From a checkpoint of a small mixture-of-experts model trained on Wikipedia: 8.73M parameters.
Below are experts of layer 9 (counted from 0) of a mixture-of-experts language model. Rows are named router (the router's row for the expert), up (a neuron's input weights, with its number) and show model dimensions 0-127. Each number is 128 + 24 x the weight over its row's rms, rounded and kept within 0 to 255. Numbers have three digits each.
After each expert's rows: "gets" lists some tokens that make up at least twice as much of what it gets as of all text. This comes from a sample of Wikipedia text that the model never trained on. Tokens count by the router's weight.

# expert 34
router:109142192159112124160114105115121165144111126115180103084141095190151101134148114102116149140102120128143121152136131126101118111161163186146124158135134151141144159150130091082115126184094125135136126155144159132141157101138117134095103128064093158100150150139159114134154132143147111121135114105114120144141127120080129130137119157118131127177124171122100113129132121110095094127110
up0:090174127139123157133132172105137158151114169134155127101150101150136140156116123146110117113137130133172088116119137111163129127089129109167123156171131148123124165093144111124132130122132161147161096134145137161105160106124106103120121098077067128080125109112141107163123134101103109124174146123120129140121113145067157152114151107123144157117100113135074149121181125109165124118097
gets: "a", "ri", " se", " con", "ta", " a"

# expert 39
router:077104157169161103087126094140070117171086072140133140136163130142135100159137097134144131126106075131127142139104159090120134127154121085143128140165076144118156146139166119132120149141112121114113153155183139172113152111104112136111093145136111140116137147143149133130137112158100125169121127130147087111131098119122115127106098166102162100142146143120137129107145176144116099133139
up3:163135147142093139116173094074083148131103130114130130117125086121121096157124138134101141118124121120130130141113138083104143127094156125127140169144078160100102125150132109116145154154153110087171122112131136183163079133148095135100142108149121096124150131148167144093130110130115179116138126125112111167144112101109124140160129144124167111120175137146156168082096160124137165113132
gets: " in", " of", " to", " for", "ed", " on"

# expert 2
router:138129166171138157164117138164101107120137127118138122060144071113147145124104095120148159181093090129122097142164155103131132125120116129135142130129093121091142121101140123113094138153137134118176174135112171129125165121119132129124120141098090115111151123153141093150183145133125123153125105126113145115114094099130114097118110161106146156108118137131115138145142174098063121092166
up0:163125094152128113117117126154151046123161132141151100117154170142145111147105113143114155182131133143106105123155142166138105151127130116079115172091149134127148140072140151098134115172119124088113132121109152118128131163120138104098116110126172094132164127116132104125128149125147119111130120132111105132126130132184107142092099082120114114117134150163136108175138101173110089093133
gets: " (", " \"", "-", "20", " (19", " 2010"

# expert 40
router:115114146138160165120112144172088116171066107152158116099116123130095117103159115079124136115156104148139122173083121111108101148128161146116140118128118122139149084146145126119144128151094134130160090115168184156106116126161127093097153100122124119095182106143125125144170135099150147122127102112143125141107124161137135115081149137118124159122145132106117152127170136148140112110183
up7:107141150103084151111130133123138103109081112131143146120107114090121108143125093160104119109116145134093184146130140087129160075132157161114159171107148144135060092073127122117159097143106132116143147147126178163137123089153126095129150193130111129155122134135132094146115151119141136173121132151157101145145141146101130119146115140127092109143139133175118121123124121129141149099158
gets: " and", " the", " to", " The", "The", " that"

# expert 10
router:095138151175147127118106153175130152155103139138148103117170155156147084134111091083143124115097117122098104129137133124101148179173094100116101110166103082115125124142146158112114115118130111065135091137164146143124150104144106121138152096082137119119158138173142091105173098123115122140134130075163144122147130125107103135130139128136133142133138134124150118148129154165138071125139
up3:112146139130144139110107158145121137155101096144150094124129157156114128116153094135158141133107167118180096128119115125134157137105081120101081103169116165133148119092109186102164142105171106142116080134184151149107098133112130132170113128103108120153166130143115107169162127136108139125157116082111119110122120128103152104150120103134150117166099102147114109102189152129129131133124
gets: "er", "z", "t", "ar", "y", "et"

# expert 61
router:091134110167152164125141108124108121138161122161154114103119143150126109106164112102139185160103125143132117151106102108112130148148133161077117163138117099142150137098144083080116160178081148140133093131149128147132162101127120089107119121081135136098120101143120145151167133114143193146113111104127143139164120113133142088127153119094120126157133164083105147118131097105133126101154
up0:120105150144163182153147093134076128111128113127155108108161160110145111145144111112126159112166126139126159092115131107117129142108119125090132124122153122143137149090102150128134166097136116120197107122134071131122134166140102142136140068160134096149128125168109128116177097098139101131077096136106148157137133140129166122105133151128148102106132132153163114098099087101127120150163
gets: " the", " a", " The", " his", " an", " their"

# expert 24
router:080102126108140133118144153144067166144123114163109066095147124119126142119167127104125122142124086120119130147145172112124104123152105120135136145109152102115126139119140109125143168144108146123163113168129143124118136096120159116120129112123116112057174108128133126184154132140166122178163143118165093102119135110109100143076128119143164173169151130097149117141141125101102159120126
up3:126114137125159117096114185128102126129131132109127129123102125129133162125083092106134095107154095092145105116148180106126129095124077127139121137088119155194157135120159115118126140134122121176143132150120186101123112095147141150137161090067109127143117140118128096133137149152123150134139115127147100084091120135130168115155089102097167171130151168148136101137159115139108117140143
gets: " dis", "|", "c", "ce", " ca", "en"

# expert 28
router:079125136206151133151107130175130119171149133120163127124147141160163099107127100115112134136109119114096139189148153121090142129149128141099121111115094094108125131129166134123140130133103109076153095121123120157105123118117129108117123081152155157130127123133131137159137090161140165132095113093153159110118126164109071074115121167142146099098145159099128129120118151146110150128137
up3:118164146139142133134093123157124155157147160170145139102130109136152082110119122142122108116167109142093111132162123111106115095147148087106114113113125072089185138114120131114137093128130075106133098114119104133135127147127184094120120132116081140123128121139135138158125091119150150112150118139169152110132165163139114086158175150121178127125136189127180103140134120154142122122102
gets: "s", "ton", "ers", "es", "as", "k"

# expert 60
router:124117189124143154143142109131102141132109132125113097129151114166147131119105120143100169094159145128132093159147104134147120161097116128124142126140119104118120133109135115114140132136117116079101139157167161115155147125142137089119108117079177104132178112108153101114181118093136116121157137103150153103143131119098075090104082128144130170138168198092116121128125146114112136083127
up0:137155142110109150136121119099144154159156141197144146106125113139096111152117103156142116142146184165165166108110113121149109173144139118120084077153118093170129157123123108124122154096102111138133126135133080133114165132143156087122134136085145101094115134118170119120117099142112122165124146082131164125149096128125136118105094142141149129150119102075116117087132152094116094139144
gets: "in", "n", "an", "er", "b", "ad"

# expert 25
router:088143103167128142132131113115085132176104162130151114125141115115128108169138068133118158126130118098094103185152185077115131168156159130098141129143119134118138134096164163060139113137115146092128097163141117139097155106126110116102102091128114117153113110137115103133117153151119128158097126122153128115120148090156139126107130142110137183119140156118120150133128144098081146129150
up3:107117095131140121125160141142131137096170115119132114106110121128166153128140105121116135098135145075123128193146141121139145158176152098144082121140111144151115138110138117110145123129126108092144133091124139115127130088135153141118096093109121141123125110179086150152111099154117171137137099128116136146131159142130107105126138116107136195120178111118042104131120133121158175167095
gets: " S", " T", " C", " K", " G", "S"

# expert 14
router:117120152140130110119157118100107170134139141133146088146175115167125135120193080115127126107124131133116160138152164114124115126105138118151110129171090125135150146138135106130149141138134160115164124176113168110123174100100152120109109107130116071124171064175146116148160125119132142140106107094131142144115153128114089112087126152096143156143168127140099089162116107103101114117141
up3:117119130143108134112160139100106106096129129148158126145152136134116164124158072136170138092075144104160114067109117150180103135104109139095145128151117131169142122115161099159154129134133135098159146168146124125123121146125103126122122153097131132134181123102161127126094129136125080135128123116142134081146136106106120121149121164107100160117181152110122121106104105123115096093198
gets: " de", "i", " 19", " De", " ", "ni"

# expert 35
router:111118168140144110139092118150130155129105143151124112116173133181134120128095106164106182105135142137108122134108161128128092164122132142137083129113159142140108138127160087098127125117099115124152118119157182114125162121149130078068150101104110116119148092143169163121166105121140119117101142110181134122134127100115089069115123112123137126082129163138138155102121136164112117109158
up3:098159151136081143104100129092142153113078134133125161115152145089133140132132094185161162129145155146125130080078166152140123162106098135125130132132175078124139136121177100182141143133106143127126109125123129107133165093180144135128181143123113121119143074136132133161103148128070140133130133094123107088111131124138144136114129164155118110128135144107118095127148135144111120122146
gets: "b", "com", "ed", "d", "im", "ab"

# expert 21
router:120133127165162133123130122144117113196132091145190098085141122168120117124192135121145120118109133142143120157116111103154135147139140165112106109161106130123166099097152093070109153147102126120118124137135131157123144130102136099104089117082116119113139117141132113192134104138130151177135141079128116132104124124087146145094146126116148131117155147118113156154163086104145129089141
up0:147128101162165131153169127110091118151176127156174108132118168143113130145158140113135133098099158105131130121090105122102120137104165150167097120151121093133150159132121144116161123127072130174114111140150153100152149084176109121117116067162100136144142133136112138117106082122150120139142116121110109152121143186093099098131146118102158123077127133115134100107143107145147106132148
gets: " |", " a", ";", " was", " the", " an"

# expert 42
router:128139136142148153119125123157101098141121140128179100085155139131134151112150148111146137090090105111135116123096118090118112119176138097148117100143107120138175131108128086100125158156131117119177155142093133125139128127178139150116129130130099094125153103183115115153158148113140123132127150103131150132110111099134095105100146137096196177158174153107106126145127122160095088101162
up0:138103105127161136151086103126113131128162131147142111104122105153177108124153117126103130108104119120137161158134150158098163119140118126093115088114102112140142144095115134116112102105151139130124118174116161116155165125104122177121126136124107174117136138114123122154153121137133140101159104102184172111123098180106099122114176079115141141093132103126113187072153161141120092105113
gets: ",", " 19", ")", " 2", " 18", " 1"

# expert 32
router:088132168148126102122114111148121157142100133088110123105144152087140111132151109140131138142146147107099161171159145116134090141177112159118134140163099117126149112114123121126133171113069140115133094120152131114144147058121146154142133131112135115113145105140121099169158114093101169155132149095167148114100134124097094094102145145119171095109177132116177136139136173136116108133135
up0:130113142142090131125147137108150143143133123081138147138123111115131115150095121140167159114125099106133167143121156081131098159185128115102129117138137146120121130145118110159088126115107117088129139151128126131099184122147151133189154130113172119133109104101098083121139052132118127165113149130148112194111130087122095110117110120158156114100131131114111107157134152118116182143160
gets: "s", "al", " S", " Ro", " G", "re"

# expert 20
router:124109132150137103080121134111115142140097165185136115129135122165150110142158121139144133156153088109132139141131144123094119138147146123117121139138117115088141128149121127106111111138142156103161089187178128184093132082129126136077092136105100142110181087141121124156125100117093129125121105128144129176105103136095137126113145112101166143119146161132106123113152121065097082148135
up0:143114138096093137105160120118112078100057081105153100132135117153117118103132108124147151139118132111130144155101097096132143155120127128126079128091167147112133135158123124091156108150154154124110151120149133168110165137173141099141131158086138126131180141117126104189131140125113156126132136107096116144125117146089178161102121156132148148131119144125146117185124125093113089124152
gets: " U", " O", " Ho", " Mo", " No", " mo"

# expert 50
router:092154163133133121149129142155082163149120131123143133119141092145142110105140057146129141133130111114113114172106173090144140129128159168106112144158119092115091121101155124110151149109118162082127166137139122125097183084146106132131176117125130125107107129156174115138131126120099156140130150124131126092072131140121107126151176128120126135134135161134104143116135111119066087128170
up3:129161135103123150136131131164121144181134155130122093136140118111143163182129127111102170137153107137124138111138075121144128130135106139117116149166115140099114143108136114185132131141095102140117151162125105118109130111133114120124115097147151114086124114136130127178134112066107133134135164101071140126096166131115153119120147174097154042121137161137131123084138095109111131166120
gets: " S", "S", " F", " St", " W", "L"

# expert 54
router:114134117159172106119111108138109145128067106155141108084150145140167083123105131137145178143122098147114138124121119102084119124115149124145169177139131092097147112151123103081108125182155133105128116152153130162117113068156166148105100129137146098114125099142149127145149135167109171127130143121115128096127120096139132169111132192134156134152160149147138134136149131111128092123116
up0:112113169106126167121111106056147131121108087153090105122073128120133152131134111127139145148139134149101110148118146127142118127140148110179181117114134093143122143128123132103119112124140108121133154128145167137102185091119124108143148131133173097151085115122147116126156122103144154119131132127100132101093099085137154155100118169122161141152113140169139202116179112148128146147124
gets: " his", " to", "'", " so", " the", "y"

# expert 27
router:105131187132114111164098149168122102139106151160152087131147109164167103138149162135148146151142117131125124147121153114128120118129130128113149110120099111142123138132167112081138147157101121072130101159135100142071126100171140139093107138088146082139129105147146126165162127170134129157094104163168150096084123156158100138141115144126143112139132131087132133129166122079120116123148
up0:100123194151100119142115120139115082143114147123117116150079144164105104166136107111125155101129143155109171194108116147138111092110144099127122117139088103134107112100141099153121131113120091118143154126156073145091147100129116126121097157110163137099153117177188150154176148126126105133116130143112121132168140105134149159122103131151135119165148152129140106128127097092142147116135
gets: "r", " h", "um", "m", "op", "am"

# expert 23
router:125155126140157103092088109101127124148121135128147114129172116153160149100140125121131132101107127103143114154102113116120111139136157155103117119155104117122157159120157132125118165152117107089207113119125118185121123131132150136124117053107151092121116130124129098152133169104111139171091141135174133107139122110098119107108104123109151134122149160098116139117175117164089109072168
up0:083137105177080128098105119124112091124099093157102098133155111112139147123123127163160090111125126108113131137140135160135138094133140119191127139129136147097187198147099138145080101187136159110127139121152138150114132115129140118150147135125127152101123149140098103098138149139112156137106145129103099141149114117131149133111139146122169106092086132140087096163182110141118120122131
gets: ",", "s", " was", " is", " were", "es"

# expert 11
router:125143129119164153143145115111098101181096098157132125130131086120144092133112106087133158163146145142121136129090163095098114157132165134151145166181143138095126113101173105142154186158154110106144120127179109154132121112118124150108094113103122109130159125137131126133130093110116146163119170084082108142110145112123084099107107160110122174145160107117120149140138134101120115119130
up0:132152125148164133086148099097129117155110100110131153117140154105124118140108102096115115155087129149098167111120149152156127172119104110147084129126135140151117135115167089150145143190135143100170175123144089118158115102146171091122099150133113110115134182150096128168099133130156114132128137096094111145110136130086145130087128149110129087126154103134071148123146137111102125115152
gets: "-", "==", " of", "===", "\n", " an"

# expert 53
router:096106168109187116114129134137154107102107106149147107118166114145185144108120132111112106127132121123125121149143154136119162125154134137128147155112129090095146141098128132080141110165112130104140099164121103162114107071111136104095145129128159088091161140098155120144163111131114151133104115165156090099128121086093129112129111153162126146105161168092104158126169157135108129092151
up3:130147147144148101146102071103130111059100152136098111122134143143125122089171139179103144118167161137114124171154139125125117132131137102136157140140139136138095103097131120092148083123135148137127164125149159134131149142119116073136139150107126128112142140144123152083142120134149133151140115112129145134160120158092084108124142133144118124161080139102063123123153086144091092150179
gets: "ur", "un", "r", " un", "ir", "al"